Weights of a small mixture-of-experts language model, trained from scratch on English Wikipedia.
Size: 8 layers, width 160, vocabulary 7056, 25.5M parameters.
Below are experts of layer 4 (counted from 0) of a mixture-of-experts language model. Rows are named router (the router's row for the expert), gate (a neuron's input weights, with its number), up (a neuron's input weights, with its number) and show model dimensions 0-159. Each number is 500 + 25 x the weight over its row's rms, rounded and kept within 0 to 999. Numbers have three digits each.
After each expert's rows: "comes after" lists some tokens at least twice as common just before its tokens as in all text; "mostly gets" lists some tokens that are sent to it at least half of the time. This comes from a sample of Wikipedia text that the model never trained on. Tokens count by the router's weight.

# expert 56
router:467468485499480528500486522466523470492465508503497528492485483517507489525522486557498506464497494520494473422515490565490533497461524502481512490500509466516512447502483466472497464480499535512476502527502488472464477502515466481531482492486477529497531516501457523483529506481505482438485503506465517531491482521534466511482514507515470483506514500518482545455473468470471546510489517503443495462499510519530524491506444491453552509535458525491496488531502509519506483486516518
gate0:508515459483472537473484518531461513480524528548477470470531516499512526508502491504490441507500515527505515478533518475504494494478484470505486502491497472508468484527524459455506520510508486459491502463502485494485489476492524490450512499534482518487506496500438546470464488458499501505511514525495496529509505506487481531500465533504493536561480473461512520465506559527497506541556542448475505474510522453476506476542490490530519523518499534485513501509497536483494472521539461
up0:482502527494531534502500481509489458494499490505513497511444489509501460474464511499492555484514476495512484449535489548544477499497506554493513520487584514473508509474477518533491505509501464523490489492515494476529460541501492499519490533466478518500446490530498442508496480540518499477496495488511467484493525515493540504517500529532471490481549468494521473511509462515504483485453452576506526498502503567504488474492489482495488494480538507511497496517478470489470494476482511
comes after: " |", "″N", " the", ":", "|", " a"
mostly gets: "ug", " −", " Pl", " Bl", " pl", " fl"

# expert 23
router:476452469487489524523496466524497469480498458481507458553468491511452486447504519502515520485463467491536470476505473497468507491475555499437458542553523551513550479532543488523505470529517478525502467498550497511491470523516498502476504501516489519498467503504542505496509510548473473528528518525472555510509487504514519500498521485526493504480550531502523519491455530483538506492488480517480500472453482490513520511520510497530524474521499494523512485510509510485496473486506507
gate0:505519526498512524485473481507494481524513491523482492461490525529467487506482554496502492492528548523553470516516524509494467499460524493505508489513502503527474550494533447524500487521529526457537479502547497517430519531523524511524512483509455513549507502540526532497482493479479492509518476470547483501488486537502499505481492525522487513487500475485478432555469501533501479503499523459552520486472496527487508486491544485489474492515505489479462479502569507485530475503526510
up0:509471527486496498497497450525473484575496498510529443482496520489486515506474535506485473501502525508536467484472491478496492500492538501507522477535510520467494522509547477505497477515503523516507529499536433523449495522500492510486513531485515485522472494517516525497514507504468511510562498506519538549469489520470467516474479540515526536494513484485512477544435487531517472511473495513541513519491538531466470488514540525532492498543532433482506493481514507482504500513544492
comes after: ",", ".", " that", " where", " and", " which"
mostly gets: " c", " he", " t", " f", " l", " has"

# expert 51
router:514501503491410507480526511476488522476478491510514513524520511490502485522498480477542462489545512509467548492499528561492461465535532439516516438522534525520478511469486463497484491469544476543486465443494524499495557495511475513476493482466543513494471506514478505504543542515516523496507556471492520544496503498505473476515521490524509497515498510519499529493478479490469498524529493482535497507505509524513525482480506499508520504538474487550499528508489498468488532504493498
gate0:517472498545497493523481534508469463518480478512499434484438533496526527528484488527513483493506500480543523491494512538475489508474488544437496484522452513497461501492478506527519444517531465498475494515488473489488530508486514503502479469504461514483454491484427487496520532478469509533485493534465525521479528482499511467496503503456491476505537521469505455505454515506487498495523454464495452502491513492504504486521460513498507470520475514492519498462535496494520512541459505
up0:499500470489526526491524471497531547506472503505488555466535479540472495511500504441498480526498478520518481468515474505536481540524502486547519499488549492501504481495552533505524541474515512478512507469480515491481460515520500514492482514499540505485435517509534471515502479510473476490478523475467476478517485508556488474493520474542494450489471481502540468521518514495514505508520472470464518507483481487473526458462547512521511497493513502498469449537450481516456516480510525
comes after: ".\n\n", " |\n\n", "6", "1", "2", "0"
mostly gets: ".\n\n", "==", "===", "\n\n", " |\n\n", "===\n"

# expert 11
router:540480529491528441550511555526476543502489476467522474506526500491478487479503505503472509522467489507476508480486500453465499485491484516430511509516492493565488501445519494519528508524489513523505493483483558529507529512486537490444536516477530506498546489491518479470478501500506516505477521521513541472489480486485526545476479491462475552481473498467520496501513519510527491493470477534517498518515491485473455511494507501472500482498571464506547492493521492520477469505508517
gate0:524491502490508492483538474506530481495512512460507492486500528532489484505528490516517467509506469471483497468506511525515561498474465507496492499487513491501532519498543505529518514548576533517467501507502491490495530552530494488468468490479499471487475491538509467515461533516510505504461524521526431536495513479508492501509520521472534502545467514452517508513525562523483498456524492511509476521537487525458563511533480531481479552547535504479496507483503517513511495520511485
up0:543496507514526496522449539502479487496502506510527522491520475518503512497501509527494503504497540519502515477485485518485471532521541467535443483541500544510528489468474492508484498438483517469526497504522488521544472478496485513524549464479502493502504508483466500483488465510475498547456470447510448479476523479474501499508502498487473503507532471497493480501468463443487459472500475528543498513474444528474468465507503506500486486537476476530464469509475503523515547539477478
comes after: " the", " New", " The", "The", " a", " York"
mostly gets: " film", " University", " School", " album", " State", " government"

# expert 41
router:487500498502496510489472437459489446588517549526525490507534490495501484504506495528478466525523499488517518526459508501483494498540527557497531529524509509495529515461501568492485479492513443483510494503480508487504503508583487503518519489521474484496529503536489435486486478543559529552503478500494481508502460531512517517461525504503484449488508504512488526504495496499498516501483514514489506507504487506513472506478505489503500478476496524506473501558469482466510514502521522
gate0:509488485462506526512503508491462530513512522510474466512552501472547507498527493524504517467461443492500521494487525505443496523492476540529492526495531545469539487534468490483515477505470521484472431503509497471515516497499523486499528475517491498511477515492472509512465444554526499486479493560509459479496524482524523489494487553469488515460501496516495529466514475504505518475490464483507511535476461483519524461470536497486489490534513503488471450530508505505509495499468557
up0:524470516524509452487485537494542484495488477500484520453536516486471485458443494500516527502489505507469518523534497482507468485503528460512502498515503509516475566468501499493541499472528476557512508471493527509523500531508509556477513497485488518513503501524549491499508467411516453488466474536504490484499478504476497535504531481497543487545498521513497489508474496505514495483537513512453511497541534479482514498491524494537511521487530497460524500453488502510446509472516541
comes after: " the", " and", " of", " an", " a", " to"
mostly gets: " un", " under", " al", " ch", " de", " res"

# expert 0
router:459462512496505469502480422485510498477469474504489512545501472519498445503460483518525514472470512531546531520429483509517558507501508466513479487529520496468501495495458529524542509471490510510483460529553472497502476474516508499515524513505482516510445541491487504522494504541507514460480489526524559509487500512469504519486498507540485516485505521499526482498465516497523482473525483539497505492494521438536462502500524481517503541514515502513515493468492476532462491468487510
gate0:464484558516469500498510444516491517498492489501525515471542515507496518450473493476564489498513514498513491471486495528505497523500544493504488506518548493526472473474459524514502485498487496496514481482500458513489484541492534506522479485526545514493505520484495511561551487500480454521506460515484503516532516536519492537512476504516473495525462496476526469499535487561524506522537483471451510505544527496505498444495459510506503446524508518489515486522484484495547509451460513
up0:525530523479484494542533466519506524509470497550498485515544506491512515489484476500504508515525499490504544502527469482501504471529495509540505487470455512488503510505518507524505487493439501527532566466541448528491527530468511465482523511474476456485484488540474514543529464462524522457520437514514501524534521487484508515492494497466487511499486501548500478455480514491524526491542496513466497489519495511473499466480503511515537466487453485507503469515522488492445548516478503
comes after: "\n", ")\n", ".\n", ";\n", "==\n", "}\n"
mostly gets: "\n", ")\n", ".\n", "\"\n", ";\n", "'\n"

# expert 40
router:534508493533473514494502486515511495520533535525527491510525495528481476522520490470545469516479501470506526456499486476482483483532487555490468531504529514529523500488500442504494530544533508504525497489509520495508458482512504501479480490499530494502506514539540486464527522499482515506554500447551500515463473495496448465534504468530517500487499492498490449485506477531426525500487523503458442454510471506486503514502497523480430483513476478512501498462482522495531517483525483
gate0:455493489462484529519530519504496515481517522490467501527538500493518504503494535482494497527490492451509439476518473506474513510443494500491517522507478538539497512463494505479538532538533500524511517489536522546468508510438485461497528508492529464481498478519539509508474496503509446492458525499505503498525455464525470535560507501510474448515510556489498479512536518539495527524492481466519488465509474500498493479496509517510472530497507435527489520497515467539485521520479505
up0:466540488470469487497533485445524451475478479461468485551519517511478487506482517476485510501513474447486500504446486525467548502517484493510466537514472533484495506528520490518482480470462524494496560516485538486496499521508460486512499525489484514573504521531524514477498529519513554532541496505520498491500509475470493468509477523503447477481514486468520545486520531485517552487514520476502500468524494526511489526504521487534494491473481512528513465540539511477488505481518481
comes after: ".", ",", "9", "8", " .", "6"
mostly gets: " All", " As", " tr", "000", "500", " Gl"

# expert 16
router:493556514482509499471486501529461534452492501482468465465488504510487511523495514500494488499466506492482537480500454468492514471503480502522481486485515516537442494505510526515477508484468523488528510544522511530542515522478510507472513519512522455465468450506501495526454518487461481513466456458491523492510515461496498493498496507478470513536513489515467500459556526537538532483556486494506479534549571522531459510476498513494463523495519491495520530487511490509462497493503480
gate0:493501464518533502565539493513527454535497481512542508492527479545478500489453473484510507488479451522495516511539502500507488504501475512494552509449480500489517479494505509501514494508552534495509512483495484518504486507509551557515514535506513457511466459491504485535544490473488450526462490541496485497509464516542481510507538504492500502490523511460493527515529500526552562484525450484506506503508522508467514491524442526511484509512496525450513483488494489490465525531480505
up0:503469545484487523450504506531489524487525541509525515466511519521452523510471549469483490496524510490512448506475486559508459517462455520526485535503516547488486470499533462489457480531492479499490478481501545489488458504491503491456497455500466533500495482545499519508464533464490480495548500471510497518541500466523486491500509521488494501508520494514532494527492497521501460470468496473508498479532509521534514490483516512473472540459473506518524494490516480516472486512553439
comes after: " is", " as", " was", " to", " it", " has"
mostly gets: " are", " a", " is", " were", " an", " was"

# expert 5
router:462522485502494529510489494516511479481465520525501497481478518477531512502515501569533465494552476452509510486523519524447502477461471527469448545521509526486485525487498488513453479488523527488507498484493529508524455514489545496495553510526489490466545469503524513478534500503462529525502484454484493455511527515467548468531498497456529520514521493509531498553516532492479507490514522473473499489480478573501476526507532514491472533520488522486513484503520524505500499501506475
gate0:498479487459520555513508495508533506479497514510478482521516519488496492519499544482492520520504512517452494521518523507486501478503456494515495524485559509496487499550534499455484467458491509533479504456536534519536495535516482494496475538495523517500479487513514502496514489517493443550489489471485499496536495536497464501495445504513467481542485503463493488525477494541431470515530493519515509522448524560505535520521472520486527495533523496503540481520490490535444529500469514
up0:523480479501497506479495528503531515463526514507483574483496490485479504474495513487477557520493531480513552516515503529489460501546487501493528507470529484520480459519463543524513506521483436501456499512498516529525478510539470470497505497539464466498517480489494513488465508551516504475501494477490482483533489461527508502496465489477512499520524529496476496500498538486502520490497506485483480521510488561521504528488511509511546518570472529427493528558487477492465482516517502
comes after: " of", " the", " in", " and", " for", " with"
mostly gets: " his", " their", " her", " its", " new", " en"

# expert 30
router:498455555466503447504514522515523514495501529527546550529465561491498519509502490511547518545546562466486510551520504499508531474497495525523541489506506525516447507518488493536503469502507501465484524507526496493525485526502474451539507527509540502494518483499470504558511470492517489502514481505529487473511464488523522484500472493517475530495517499491526532478524494535487539484501475508519504509512464511542504481473528469472519504515524516492500530489548528481503492538495447
gate0:549471558494514519500487501496451460494500501457479486480541517476537516515479501495458476507515502525496488492519456471517501503486521485494438488517509504474528484472498509496501484498522480458524550499487518560482474477532455464472470537511485519483481495490519547509480500514511494524504491538459513473453489498499507497512488507542518542476472539491479461531494549510558525513503520517530480497499501497483532500476485514532504457476516528510494537523447505482509503484452539
up0:492460482501484524481515480494532537523510515535528457528480467515505443479507487483526514487496495489460543488503535497476488511516482506520559517450486537507467513533491505496492503502476500529525505550498468498504509442521510474543506446478467522497522474521495507512472500508507461507514510506506474528554496486470512489478479491503483467547480476493487541477495483508461485511523522465497536500496555519480508491565535497474522558534480485506515464468530485514500535518534476
comes after: " of", " in", ".", " to", " for", " on"
mostly gets: " the", " this", "The", " called", " The", "the"

# expert 63
router:519523494497494509487493532486493506463471474529502560520509519468508523515476479544515491474523518508500501495494534483501500545530487467531477514490521480521465472491458504496495465508510542520499477502507488494502498502503506508497515492515505517466550528548511501454469474468527524575505467524503490478547504499470513527482526501497490520539480441460527497501475513550497526535492489461496480551487507487526405505520500466517549460500473534502507508521492487471515530518501495
gate0:491486493513454454513515504468455507493520462475519517512584495479501501530501467490473538487499550567501501504493535472523489534499515485475505523526464505553536524466472474524479500520516516485501479514500460521499511518486492434515506517507468529496545523468532530452536493495509529496515488494522508513501537517497500468472509461475501510481497505473504523486485494519506494496530493523501515563467480487506511481484515536470510510450516465528526450491508490490510513511559496
up0:540534499495554482484527508544526484495487514500528526496517514521462534539571480494500507511490476496500424468500511529465507486500556504480474529491471506512497514502514561489492500488504519491485495476474509522532486507520523535491521494479527466468465500533495461508510480528485495498488510535464533504455452541497465514507534505513475521491448520490498495504557533506469540525481479474486488504527544497501504517495527482500479492473550478535512493498500477542537479493518470
comes after: " |", ":", " M", "==", "age", "l"
mostly gets: "ap", "l", "ast", "é", " Mon", "oc"

# expert 12
router:532522449468519545512514475516511461512472470484528461516524474492501471499465539478501488533549525497480498496506495462519490519479539484530494542530536488494514490522488471528481524503474496486533506501501481494520498486508517452483511478487529467481508481450459509531502496532477455504510472502488528475478521480447508551524526477460498507562497542503495468477534473495498461508493470471512477484499509512499511537511439507456482485500527531535496497441512494528522519478484484
gate0:504470476503538482486489526518470489468529499504498514480493481458468523507507526516503477504469489492487484479529580538496509476493470460518511460513490498452517478457527539538454513452504506489524515498548501513548426495532488420564538487503517492518478509513502515497502505499483519477497527487505531522496498524483502488502513492502509507511486491508508506463500491478534510541523534498507486501515546521535495520482484505543520538486524463501460469524510474485480521492456473
up0:500501503518504509488459472487496505468505499507531519503491532514474496515514491503505481467528469482435497516503486490474510479480500475500517431491468525470524488475506459542531517520489449483478532516494527541510534469462494416556536499509494492499520532507483507513495512536483561521509523508499556496480504468464551527488497556490530489509522506500532531505494511513495488535490498511509556478481479467521494487499503517518528519509551470501540471492497481471496541499487518
comes after: " ", " (", "–", " −", " +", " $"
mostly gets: "13", "12", "11", "16", "14", "15"